config.yaml
qk_norm: true
lr_head: 0.00702
max_steps: 10499
Below are experts of layer 2 (counted from 0) of a mixture-of-experts language model. Rows are named router (the router's row for the expert), up (a neuron's input weights, with its number), down (a neuron's output weights, with its number) and show model dimensions 128-191. Each number is 500 + 50 x the weight over its row's rms, rounded and kept within 0 to 999. Numbers have three digits each.
After each expert's rows: "raises" lists some tokens whose logits its average output raises strongly, later layers aside; "gets" lists some tokens that make up at least twice as much of what it gets as of all text. This comes from a sample of Wikipedia text that the model never trained on. Tokens count by the router's weight.

# expert 27
router:452501480446523472558567484452599525524430488448538441461552447530555373450515562563463541441567532430540398438428469450520553422580484446512587452549491578433503457543567578466571540571553532
up4:361525439495472515540551619443491489566500449524546470408577509582513399505524502548448556451499501487570500471479483523527567414567465472527550498505512552467417469522513481482531582512586557
down4:457502497495564492489509514558535521431527477612484554529537515446418473589454483408389557455461572527453584518415575569468409452426565543523463519466552478496480513546628510432418494577476507
up5:427434510561486421615550454456596566536526470401466478406531510545552491468501529513437527475502533432623497476429491453436473540594442458522510466549467582512476439475513502561541523505541527
down5:475464512421447496530510523520451441444476550469443490451494516444466434493553420469489473455489494504504545528490586558527448534482510559580512642546500507500494506546514450453495464532516561
up6:402521436506523512552482477484565522493467445497496497506472533528509507458641594469471570589475478442558495451439524496425613501539424494481576533511586494374469415561472576452473467567596517
down6:533524511550488528479427452515414441475543512581465490464429466484463443554419486412585500518474398622492408511598530473519440544455557514575471450547420478550482428515583594483488508508497493
up7:478563420510492453603521529478526490461433451473529490409562502548549409427503480544447522449548516432523473432349571442420550445508453536468516462537514562418487471567498529493539482558467500
down7:532479464509547518440556513510543555535519536428540496624509512410530470449447529496486460581608507492547483481444459505506457526469568463609507564446579483501505543569563567485475483440556557
up8:397491439465522450572482506453596498649457426518479487495498438509466421442516498468466588472575542493558459389467504469495537393552445450542489490501403504413478451500536494512515554593511559
down8:625492435473436507463533587543479545433502545513538478508502509522521553505521543559502532538477585445414524446467497496515509576484473491496472476479561524525562582545486430436544404470534531
up9:399515504529454473499485555358473475532542487458556533399572431531567464509522582427474576471469540380513421454429519521475506387523497394455541398628449529483479438534530599474562450568546529
down9:607564530516499512610491578380531465537497436469513439529518485508553468463478537451435515498517539454524466560441545452541524465503464437521475455479528385398516391506470553601557482469438515
up10:488486543465435580461472522563504510491535564550517415508499408505545526463528485523565520428531538303503474530336464485432519420534443503481499504582498541443518429558346503571435535515518602
down10:485545474502415475447507336428550574531455520575542470502508510468575535445498566588548528448508536437483501537499480459457468431453458464528448555446443528550541438628498536556486477550416500
up11:424481456503583450546490561463538460468462415443504502403544475493531483493488554539501469471547487546510455476441500437456578416500507507458486506632488621425406481513497547492550531535586455
down11:506526580416516593473529459549511532452553595369538543592481534444491452540476475584392472446494547543459529512386510474577435588523544476459493467515509497535570537457496399468476542542454536
up12:414521484462561476506536482507549519573456483538538422424538446580497414490614563531493589422571555335620422478392522432479544408470436448493526393567466572514479532543528540445624501470582600
down12:498470401443545505546485567568496537550480496559528484509600411546535523548472517519480554499521520459455506416502544455452457485493514469542433479535466542472428534509592421487518511612534492
up13:425545529434566489586566539502534543511514443431500553483530470484459450509553493528418508539495555444568531477481481452526571440537501495500533415563393570517519418485504501456473501559544544
down13:431530601487519554471494515508525477514445474470463528503510510505419434427526529515470579560418537422404526522608491593484572517466524501432437421432468524558448580450508489548499473496498509
up14:412455492458445404599486565458477530521519423526530465449511428577544530484482577550392592496581520489482442511503472444478513547518403519512571426505533507505476437648487483403472559466546577
down14:530466439398475539594553526493461534556584493522496456494528519513592409450531426498470413406467494486466513445474496530491532479478497538486502511574560562507531417486475486450473587500464537
raises: "70", "80", "30", "vi", "90", "opp"
gets: " |", "-", " 41", " 60", " 28", " 40"

# expert 1
router:435471385483518474578510522408542411573455404449519441485503480587552428487604571538471543454526589406560429540480504522516523448600504425466553482535497545465485386586549541526523608541567462
up0:522477556400456411531539396492473504552602518481456496459449452508508456380602565393427456474463547432476402436503492478511462525521452466450487438455478465527534562548548504475477495588539472
down0:568494365547362419463517471427530511541510537479503432475506524445439579498518430477475457456488551463477524425485409509571536477420478440483601516456517443550529440586549493469478464590477509
up1:473506501548496561512502523496462467494582501546520468504553472502442480421518414477559464419553512504455506467560458513414473454512513373643413464488533531506538478510423551489451529500445473
down1:449579565554637507545561422570437569457530508546495568575467498572454535472498394460484572514477518546477503524492534473471491512525464440529495513524577484503426483514420563504441461508430442
up2:538477458513499428485494452539431495547498516444415477559490523496491500546464423507470532394494533489601514457431417461495565482479520499534494426513420421516587471487468555517544495486468480
down2:536503459524511519509497463512547471565513538449443556495558556530521612524538453563540493502531499627556528602442532454433444525587469521579557478470519573572490448521500549507529627414514441
up3:473452510533448534437515422544479450533559388541501573570500490505480482528479428488449538501503535451511478501403488451530564505518560531457448558574477475464478459507552529649444420481478504
down3:494457547444419502493387476509579521618495455499505423481498456442556571427455502479478467441527514487563445510511550439421459564506539568494512437426581456538474502460480471534457497492522504
up4:513499571390391455484437538551555497539567503461514449515543388577499466462503595554517490440445497490609490487489455465470540485602514564546515545469544461527495532482568549634421558485499484
down4:525539516473468506446517509536631529423564511462511538557487478611471525472476442565457474492522407519557439417480483509492476478514455495499581494548473468500510557519578524509473488502477481
up5:564492441586566523519540476518508489544505557482396488544620520585486461466535470482536445476515472438609485474463480468454631460398513559539453496496517538503489539534460510541487470488576551
down5:454577497506583508521493500500555522556418482537388527443586408423478466469564519510503429492519539499508481366483447460455493590559596549581500494481458519454402465497491559666489515452408564
up6:484493591531498528520565515461546515558559562469507582519553495507520431486498550521470507501576507432506508563475423441428620458522436564508507472486421578412485494560483599457531560505487543
down6:393564504354527511493417540520523474510411507507486397492522464450447546422506502521529488518504452466477489540508560478475492449535532552487495495452485576490547611537500500428546573504503462
up7:450501502492460528495624515546511496556584548573525514522531389570452475514537403440540529440469539454499516523519455532570628402513482519538537521505557506430437460604555524539591564486540509
down7:453529557486494608497471430438410535479404486493435536586483397488573538479464524520458439570471507543480529572486440453524503567563523507483434495467497493462464493522531485460502460406451519
up8:378602527489591455447510422563555465550438570415525483489507467473445516500484483507431517469490503545444428549420480490595529523537488429503521478511572516442488491519458459467565441621544530
down8:485511492503509481448572576537474460497390512489547507500511503505458443508476487466447586450483505486404465543569447522520612514436507400497498489449499472517447482521443538503495417506476473
up9:507482353478476469527445514563466506584496563595533575437582524540558522419495505390513561522552633394446444497474487493496491549551464469493422464605560525413535559504543512510580514534483535
down9:535411599533501468535554577480601537444440452573572466582464429493552559491392449496492550495453579547438510472496507561510536519453426521457526465591570470475486443434534499440526549476407464
up10:533529434532494480585448424432423483465472573510533475509537609535646506517461565561392539449543528378612531480449542558497516498424525489484524491452503506427573464542507464497497436490542445
down10:481513532527570384524473389551509494533555497567486589479460411528500531484533436583408512437413552567525442459372523470543470540581283515518504460513578536574537453487547497516397442503562458
raises: "\".", "===", "\n", "\"", "\",", ")."
gets: " |", "|---|---|---|", "|---|---|", "==See", "|---|---|---|---|", " Team"

# expert 45
router:457455470468500473555570490486578474541448487478556490471547454526551391446527551566446551471553513424562406484447441461515566426533512427503582450576457568427501455505541575480541522556541551
up4:443451527436609511527484529494515523510522421451468559481498444483550469433535555522475493523566537466558452452399523476496517469541547520531501477602457515430494417486554537526514518547578473
down4:525478515438425505562585479653659531522484565456497495444584542473501478470416560491564429439570484524488497485399454509598515504454500531515428619485482428587517513499553421463531425467511470
up5:452577457549518577531536563428625435539426465512544512458520497490563425385528563550498487515476521405616555481451542401495544434468480439451490468582545471497528437560502562520557533535599467
down5:438546577452555396477507503450500489510441582446468515479407536600447581569393608446533512565379487504519537548529516549521488369547516463533470528509540514512462526534497502486508585448482497
up6:447429458447575428526515449420524502556500549449546423496598497544506383461498528490489599452539533381470500449441505417535501452534509464524518444581523499404450465616541573562543547570536577
down6:490427454591537571548514578523521433495507440472485410422475439588512479536498574596428427526533502492356494546478558443450468498512489496493543522399508461533585568557493493569518470527406496
up7:392432500464501505567511443487557438513531441472432462451615492463496480420530556588523468469516482421582494438455422430455544492517434464480442455495459503472468429497518532520497529540526428
down7:468488573517531625548498531409546494474591565435491553472425537558516527444465412501485431532463483595469569429512546515459535466502504539387478437451460423479461576544563486448474601527461520
up8:478520453519563391589552524476501494532494484463591512470604458480539500535528532564446543515447497439530484470445478472472442440541550453514556572579507478388525430500621543482582470528622466
down8:583543497388482442397486424429523527502593569524485465473561523454560466573494586570487501494508535510446497470541510447490462481544529504426512496470469526540546437495403479516502423480368497
up9:503442443387516508513529558534519571510547496478530466442527382510584472465549522561445570494528556408552478473447487465431457454496564486541559512535488515466398466565515558538485502506563496
down9:494597478547613553437459508446476455418599508516441465484444556396527548542536500518533465498454469533487498505515497486441439486455581524458465507487522507500544539415547495494520504428462368
up10:447489433431521468484419502516551540536467442483575459412615438588513488458565546592474524483514533444567419492462504503568537428527513435510526512567516563448500465581499574521514535527566543
down10:513498512603464491464478506591533516468513541359468548510483490543547439481581413526512508514504494462422466489449553482500485549435455464533520478504425509429491531532488431607500431390560427
up11:461560493502583435541528480482503533544470532472540408507511475530574471470573585512503531405534472398537427490525546444477503448542448394459497464530571519471468454524518563461502543467567544
down11:463386544538522519560569559546502469421467465525584471461462449531510511537545533489507520440472417550500540407470524588583536568531465531448615562472543499507489495486506416523404473462627590
up12:478512475405503468497579544482546441613536505448568436459533455537529463452539589517472554494498500392515364451475523436440525477597425480551499491570514633457415465509548507482558454531616534
down12:508553489514483507519502480428469559494522530638527493490561513524437482476488528521479592488441493542548472493453567559496528393502501550439504391441510497521490564498501507462478549502565560
up13:456530450372548472576598581439476480525523467456537548391501430446573514443594544521455565481558557392483503479493612522520550473498483438500515520563467618480425483548495604544558608530535555
down13:495508505568503432537536492435494490505495503415517467458465450529533521574446580494489547416543491564478434404410470468461511482566566541610463499412519480581534520379476486500479578563518517
up14:530517471426467519502532568480501467553446420510496458491595466573561495498567511586394513428544644381568431485391436527422501343504445500517508494467504515388439401600479582453511503489498503
down14:535484392411400458426555497479500541396474462511439454558504431488444557419553451448499452437550585561468496381525462511462549527480505383490425549534512449563454461485558447511525431560464596
raises: " |", "\n", "-", " and", ";", " in"
gets: "s", "a", "z", "r", "c", "d"

# expert 13
router:448488481446520467548564482463569500528443495463552510494547455531578415452523556560437538449558520428543398473439459471528558413550482436527574431576479549442492455517537589477528524573550541
up4:479470510464542536535598493450586509496609523535482445508499433570533528415450543497509546465556502557514403478532516502490471454537513451480375499485467530521481499431485470544514499532553417
down4:465505537526528588489494441626398531497543445511509381558487481484515510514492473491444500553478471510552554530546479515538594552508542504471449468495512477533481539522463511484559513430444542
up5:436496505528527544602553490493571444514508406446493411374561507476530444414530505574428506489569434394513535413493496418482480463555420422496578508595459572428388457463545573443547417559557579
down5:549433530484458399449533502481533491474429551564491495567551591512518460519544523477469515479538528417558420528467450553537637491519524457491458515445397553496589462507555520465473428525535519
up6:477555598471527440587566504477526539575484368469440501453603433544600456460557557567459498408547525452504467485486509554462528529508450496479523422462521497493485483539512566538579460512583517
down6:522469549526471598475394382572423549551478552482466523478439592480529518621568439362517518593539411549490524424542380526535523590551508507421470536475521539476514534506555475447459465519466456
up7:503550488475484546526495486462541525439517493408459500462521392499534484406556514512508445544475444466575483550477378446525480435569484536491567515473462426392472444504583540503527510603582478
down7:518427467604482408471622440545468546509548555505477453437594532434515508401540466489510544531469492500573491590582501516553591460421431521467597526453517522436507453407487549558546454515549517
up8:487530512589520483485494477539580476596450455420559471501564470526464416424551586546532515458501479471618441490362454514489600474487522507455491521519472497430518363556521511507510529502464538
down8:511501419533484471555467481516572434529512470522451514514676461423527436487430483518493475475466453478393521484406545447464457468442535573431493437493515484498442520525440456437456491504442463
up9:503563518545420449453391521495432496609659520467414552468605449466458559482484554458524558423515398453527607490481438483468555511523601517489490434575562452423547482489484436481552435607428451
down9:500557409496365434531503578515536478511474549552434474467547438407481551453515573504469504503511465546489495554457475567543425504474531457448575425546529601465501538562487538521523499383537431
up10:439481415482514442521452472490557492601475463484496470437558481537551368444535487522503499419558521372434453436423548495458473474486449495502570483509489552441472521531560571505586558476581527
down10:464512479510369464408489510467403464518486506533522459467473389563498463525461509484506514580558450495629505494466468400484349527478464495514530427475520480449523422603482426540434601437565519
up11:461586452461458475524472514376569532470451480483550506432533584497570506497533491497562479468577451525516563494498450446527480499442470476407498424586473584523436530553518451531493584495523574
down11:409528462432582424561526525530600451470540484515433504452503519526481535499524541541537508446521473538516603433452443498499487510430398458447534533471487472500467535488413507489474491434429475
up12:504492514463558469421566612484553445530510554403539506411525397464542439475521514555498588467556514397579508456449565455469598510489476429424543514584547535461449452533527488478598528532563550
down12:406470553438463529493523500570529516566422477537454498497524505508505540480509478520485496389495585498472533479510431515473469458552476510551570488422481477484479536466521553507493477485507460
up13:426532538485539443578540450501566478530541479460442460436536441537582432440563563562493583466500526471592416563440502451522527414563482456475436465500533586430511489562498504450528452592608536
down13:459477512408540472453555489438470438515488414469506596521556608499539488432442493490509489579635571498466505526478502397443467374460540466508523445498450463396578424514476481480500459480510462
up14:465533467464516517547515424478467547558455502435491478491503429462456506479511525531482467423476447425519440507457459504457527470566501451490483429573459587485458477573538529532515565547543501
down14:511501457520468527469576560497426464465580507513481540474477504427485449406560411454441440496409506528495523574468545438445515546338498520555505516422534446526510511472511532497554497454480484
raises: "'", "-", "P", "L", " and", "==="
gets: " to", " |", " into", " \\", " To", " V"

# expert 26
router:445510448505474486540531577416565495504465474490529467466552480583543390420527562567509583451509510452529419474507464444538532427537522466553549469529469562434476443520581512504597535524534540
up0:447486464484438512526494426478452560532484496454472493448499511546469438541453625629475493477509591496514518520468608498497466459448564563501461478511419566580477476593548470464500550483564587
down0:431537529545452391479488488635485534494461474479486519421434462494420432507498512554539491496481492442444453481449526483499555407532488493519497493464560438482484440527566515577535568471586525
up1:526440494465512500457455559559447578476530544523441518462508474499485511545591568556350516511440523495470539534473390527499574492505482495462511488475520534483428544437550583410536514502499527
down1:545522488660486441435470420611532525459520532483411524523485511535424560461599471531475559474530460438565539597552529462437520483536519465504569477514513415400435492523533542565492506450508510
up2:471483465430536489579524369483528608507497490431561542529454426510515498479543471630513421528527508429530504558460531442475492364546477396456489451580483507492398526499532404522529491499477554
down2:503540588585508539440417506437512424452538450413541501513526561405589480475546516464404410441417601470535527498462549588442515471508469499502524532591469525512489518563518518456452512447511497
up3:498499556484596498578483573441528408518557548382565446479567491486486524587598495548509451517472538545522518428499536503475504360553476493466526553545520631521575511523538460516540441489488555
down3:507447475425546484503533658455477504518489524463462442450535467433540520603533466476555518540492463448530474491492499504499464448532478467388388503430490528562515512525516566419496493516514517
up4:475568577484514461569532442484497520539469517428549531500547419547567518380553629562542506545487555394484491476495450471507568452553472497538474458567448501468503493591556565430472558543566519
down4:453542514479465570559442449456527466465551468572484498601408592541535507429454440493423517461554434490447458589462412550498567548495458517457414468474576429398470496512391432514557352506459520
up5:467452486471536455471501484558517457594586552559541516385508493526485533560527439419455409533483499470613490515448485432540494382564496474421506484516529570471583459695508507466549513559460531
down5:427507518435647469578499504418526367507442468522424471509455663500583528539559549479523545469586455525466563598490535536471532603583553444540423488496457584548474577566465431497555533532417478
up6:496433440324571449449407526439488437567517453462501430500653502555489525565584554487492432514441566515498525495436506460461571570468434522483464500537517550485465527585533520520503556466499596
down6:464486423464501490473541527476495467475494492480449550521534588512493644517478461452550471495539552479556443398525434474527519430478497504462467524496584569495488521529447531537475498506532497
up7:431537466359479577468532456461495513518536426479528482375465457501509528524455546455505520530471513469482433527429564552520521497529502367489548491527503497471549481498535435565556483492523529
down7:424491522491489481508486460490492504450475489443498589402490526497404606532513537533438523548480496511481572530430554526445468476520470537528579374461552468453423496484492472449555476503508518
up8:502459483377483499473472554535569472482482440492595461459535424595462407471484529607466510480562472500626467512450494471460520472579408473529501467529433539448437404512477542522557459497542479
down8:408483487518427513558425452440583430455453466434372491626427473582528507480523472524503476388522472526456524467450439481486427500442446526519544438410465453532537512505559518480518527551478445
up9:533444563364492589506493518535526518547468546420478468457584387576512458468517461477547470493452474408502543570493449560481495412611485412544457420628493461396556513480527472491542524510527547
down9:472451433533601429548419548489528506519494492462500483489586546467458464467466431413465563411482466458477496499408580499604462391551471552491444518460497552513429635518466514563616463441539442
up10:441543510476447577532559512422472443431522523525568491488464478429524446514476518551465557465547511463530530548470599546578457468465532517429570611482553495474378497491410497533448591566537577
down10:465473526437567477512447544615459560527495470483457536438516554448445464553471591491537523450498530515513486568533557413529551623455478488587483572532485558588502565539475380533557402556559498
raises: " |", "\n", ":", " H"
gets: " \"", " most", " more", " only", " other", " two"

# expert 18
router:436498465465487489556501507456562509509447452401548527463561458550583454412545574526482535447535517414534416510441467463563556441573457458540574447571477596418461432545562546457526539527587512
up4:406464533457502456453545464487542437524553480474489484452612527467512522430430524607495492557464537510520426322488512441399550504523469454502446500479466506456492450469478532524512432590457589
down4:572467537502462527490509438458464524443494523511467530534490482482521498520464507525527488537500492480507596486531523461510504631436505532479540526442442411549462533471499485524494510470438474
up5:517453502524421550410533540502409432644479501507459506475598454526405509532499500525441530514547555447583495480428465548496632530535527533431528488489445565418541492530569523543632518427490558
down5:477496556462458527531468378552374465533494418582455554569488585479453528456534482511478416430529481568376515571420500466441563463384511513567542545466595413544485540515517507572531454574547567
up6:496440497430555541550471556525541558461449510503482449508570490517470523463560583546419495504573567481489469444406450402520590500508496448493407514476463536440533546568547561445531494516501555
down6:455646453517446564552460464523434487527513562521524502554429528429465639457491516431569439520523417603442500529497557606431481495517460475465467510494542556579528506501463522543539535467556489
up7:494463452424538458429465484470581553442526406527570529447519431490529469484568447610515494519435509482595500500543433516420480452528508437435452400591515544552449517511520495537509515581432590
down7:590537482513571509499457324553552432411487475508484497557414525460549517455493487382488476481586492568460400583534501460506496489502590485510499571412480529481552541399493531549433499542448488
up8:528443445535544515400518554553500531593508563406435503513445480427451514551431514510478502457493474532500495435433471419575553513584531546527582423489491519514623500484448442425516439443552521
down8:555500448557471520358455547420460548526490560482532475457437578454459569448493481427537482486460528504539417574488485556505460414472496442488552565573518471512496415466457505521507479466486575
up9:469589524509570552464583568542591475441450505393511438525577500518581409526497552610470445569550512547565539483426523541468489436499506441488495512551524506438494435520531509514569496523446513
down9:564524512469504573435436576449595465442472546474485518468452549512544417416521574587509551534520436493522570474555512465578420542531448478547503447473489509545521558481495477485403483515537484
up10:499492461471568456446577547500505496495523427556590447497565412542460451531467430557444521487498544476559379496451458482531526353564552439493438461490500432488506486500540572438615544572418590
down10:526586533511486499540477511415565488482505500483431491542492564531469529361503424497500539447450503522488514557485623413480411468505503543410415504500490477464527436529443548503484563484550601
up11:513445558506515499418460505483498476442514539473498553601637399441574529499560476515505457471450487467508496488475488393442512451477487387466463462537561528548531511499442616503447535477409542
down11:493517454493424546476512411437580449546446439518495481503447542555481565539454519478501480579559490500456465569493532553464486433536520448597467467526480494462481447482482490485487577465491472
up12:448469516582538436515593507491494561602542444548486439517497438522439425589534456601500512569434580465495532440462525427402508477465470584415512528505532456470474525522479504505541489520444545
down12:472475560501472493488557463518464478468618451458516498512442538411504592529584562382547499577515477534535611607554489477459448555565461584473588556522500483499563514497465558540594588531441590
up13:430520436520473488431468542474535481467473477533570438428458518506467520496552512507513519426420545591566485472361402508548473501498589468548550539513429426516446492512499463520504479513513551
down13:505460514501542484458521447504488585516479534478498444635522537517460419552417500486596553560517421519515541531578433468404492521566477573489445466505541473545517498417500471482407473534419487
up14:500425433474491552599520519493539544549447560585518472420537546483454505520512433499549673625512470485559471509502505501496541447545580452522489547536421543527497475528469417569477481525477537
down14:514411388478382520476532564550414498530513568498520480498538622454485585473571524510553495514533498450472433498451647513549548538593512545512509590445520555514463567469488579486510482510529410
raises: " subsequent", "ë", "cht", "ō", " Total", "akes"
gets: ",", "s,", "e,", "a,", "es,", "er,"

# expert 0
router:416446525471541546507518545465539507490472484439536522511558426549552327403498521576504537470535517430536405429424445455566565430521443460540572447551453519456456481581570516458579489523536491
up4:478504498484546474506493406543496482446558510486524466470477435503488423396473474513415445431527489513463566377473549412482462465563517468550539514535494598538411475474531496433537482453474534
down4:492375468499579592465492547374573486503537511477545560532504563430399461494464478503516425523524401465521528504552485409459541491475500450406516560480468481425559458444563450564493466522515462
up5:373499509421473463547487481500424470626546499492480461467607461478521489452520491505496432551533530503539559577505577384519473479423549415463502431526453548534513438530506467460539474554483496
down5:467525540581479492486654533540521456509468473398398579487553589487455505522496517499524517518544439565491420540465459500494503481442512520411482373542457515570421415509477491535515584529502500
up6:419507401539401510478413488463495546550602544473524521499534415433557492487564568535516501498504477470407525491520581493575467499483473430532498520491509514526491511407567508458494509539544445
down6:552511473528415605476548540521523492499496524442501501575473532631493466469564574475564532452511442552577502561478439430601470569480520401549492606372495428514615513538515493549552381503546522
up7:415500461477565457505478517517568616503484448461511415448480462493561488541624535576477563444476567477533432476458516480485541419567464474579535505581475590435504486558560510520595529568509583
down7:471458473549413519569436507422522512582434493526535540586437527534471509506566500458479506524496505510601451601472483597519491548457487506495539452559479488456502481443492571619500455595466485
up8:472464474424490455522586500498561529548493484505464487388461506511547490416525551493447623458542500482515524433425472422421515470509509460485504434544521537533456424530509575482520487554468542
down8:508420501507467521551535578509577467406537642588488454514395606525555500467537498472530507532519430507529469527450499535481443430526521438524541479527516407482445514498536538499499518526535392
up9:509478460523478565497420517505563446452492519370518515438473457498502509480442475455604454462531501481645514550533552403367523455616506486488524540506378477474542416475457425530452528545394452
down9:492399534586562536587458414483501527502476465425404437572490520466372513508488495528536502524425514436487576496559481480660467613533520478496551631479538501535543538669590545461572504497589502
up10:505489476476512492510578547526491573593568478496481387447521484477523512499425498532446518533531566426602516519511504511484492406561451496534428605441483496504484434566568436506581551521524533
down10:559444453443581592482546499473617489472432451455396430458476456505551498445568513653485485470476544493494501538476476401501522498436387510486497504483463509456524485526536542461562536522412597
up11:591498575472499393592558488574593521652537481500465390408523485548460480465547469465442518497531521498598457423560499463445526442644457516471536515552434539457495413473452493470556481557479506
down11:502497613506438408544508445483461501559566589500490479528500489437434452484519523510583468482496490502508531469615541447481564506542552431456479480552469465462498435533504537497580516525460395
up12:524495490475582420601495376584516392515570459484566544436493427486492463379516491482491538488548490412487504470438573459569606523438479499553441579522465554530551570406341444484534448434543564
down12:571528572545502575532491451419559551548537536540519427397558556412514534523564416444553413484525398509492481517535522462397543561576495529485489507542459499420519647543436504549506545556437492
up13:513499525503524535474486567563449439498560542486519445503475486478474446487487498488525499457479483412524555451457532427505541445552470478490479395515436533444530541422466443499673477497476554
down13:587532422450514516452473468466443513494545532500485552477584537471499496566428443436400426576579564547472404505469557498556521445572464401506592509496475499537512500421429485539504449529485524
up14:452446498428469547523585466403488507515519492533425437474480445407520495556489495538444490441452457474536443460535538542493606536599476431554588450500486548439522470471450604434469451526530518
down14:590507448547433594448468516452646446529525548428461496503504638573547529522574515464531472473588565554475511490517533459596497555585442469484560534522462516601566477479489383506400426445528474
raises: " the", " a", " an"
gets: " as", " for", " after", " when", " before", " following"

# expert 11
router:449478481467493476556558479469557517528428474455546491479549454528552408439527536563465543462569542424557388477438429468529550435552485421509576438574448554433511451517543578479538531578541540
up0:412542451459471509515474550503570557579510475406536509412619433497460445414584539480465598519590410524520455517455556566478470454512503465447498436594482537478479484511596537463519568526562505
down0:532503577532465524462568455569416500472399472547443523460494591463481612490453549548494523518422497487523370620432587514515484496481471514556477570430597526553570511578478440502500504434480599
up1:405553500448468486495504529548532579558442427494491433536540471504478470396552542585524601451572455445503451525468557462448483535518531478520454520547458571466452455492527543467468530461612470
down1:500391475465507473452386493476487535484474494472493503627489528504470486433419463541504531514505507509515601444476575487544480505436458480512505523507549422448497492600524453531592468481493461
up2:500461489474441462532458510518573514494384514536512525530494529472490523459577458555427441527517491527555529484484474444522511548490488492575562485479623506453468518565542466478521623408545494
down2:465511508492489541467469422459477403546521425547491454485384504633503551523571485532403466472477467486469486451573474525526465575431460565536489460506533523464566525557573509555510501409471569
up3:444389522456499412483498519515623515564526438385534446439628502498508490417557468520421533472543513457493499493483496503419510417480385508517529439443508593456534463482539539449603542509496538
down3:519521503537537497485475627507563465514526474440427536429607508605432493477574454525440455497529552561530471558522533513498512491587580470440531532527441437456494505456479510464564488384475501
up4:456459482413599528480512580523503520492511525582576473464524451546465369325492457424453501510517434434497502514395553429559425513521455466574542489475536587465384476495597536430520463447570570
down4:533483485433476491499478515488473438475469444543554504453542465569532491569544533540515411556529520464472590453597470506510504518464486516413468513484391516507522621396526511507589602537505575
up5:493496480435561435583504515406469414613489506442525469496443434526554467519520587463438534484475528487509460477425541529472536493532438582466496477488527559443518409565572551495470520528489509
down5:483445456488513549572505448497445519431494478410450605489488584448515567524431539516500558529496482479485557533549433469514465554508440471534540500458496453481463546375565509578448511537489475
up6:459448539478460511531535560464589483492492497483563527516582399467544404412569577528442473464458551453575438515378483518520497525484465482521481447584542576515488369590523471523633445505568582
down6:472415459415534512564477564512480390564502524580470558557450458603502522510499501477506478546441485441453555607520482534463474567569505429471418517491429505479469607444520530592464519427483477
up7:456536448467562524523493523481448437495476484552478424457527378527566470426547592549345592427535564446535519446486535512470543454536467447597537510586427546448483458596514523523484527517562506
down7:538451507455475522445480566450577488447481556375540519509402439543517432509465582588535465580468487492519511493479578500624367552543554460497453588412521504528521506500480535432502529476526509
up8:354398505471470470626453478487583564536403511444494513456551496567498376439604546521503551482541538473461559494381517462499509492476485433454471484541452528460528464582604536542577530545498479
down8:547442514455474554474527502431479461425500513463505438439508534500433557596500517492482528499516528525477404517541518585556550496479410527430441420542451554465532553521445597536496486388518479
up9:421497446423508529522548552463489559490528474515469524523586380539520421503543530475446504461492470434507461465459504476545581483573457516462544475572501585443492536606579559509494545577489547
down9:518545358481446414422576549524539439499421561350535513497475541511489434482375534505468571504512562475455510565492477502614447524517517541454566521509588531515515472584375553467537510463529515
up10:380446523451535487576561461496587522593455500424526500428536370467544485420628493629436508445538479496545480499485508455556513537464434493505492484559466529415516459512556563406554537504538566
down10:572517499608437447505607494458504490495535506412538504444529579492539516507484465461425556472456445426479530558535364475424478575478470453487526522505418439423486464561396467573473551536463531
raises: " and", "\n", " |", "-", ",", "."
gets: " M", " G", " N", " T", " Ab", " U"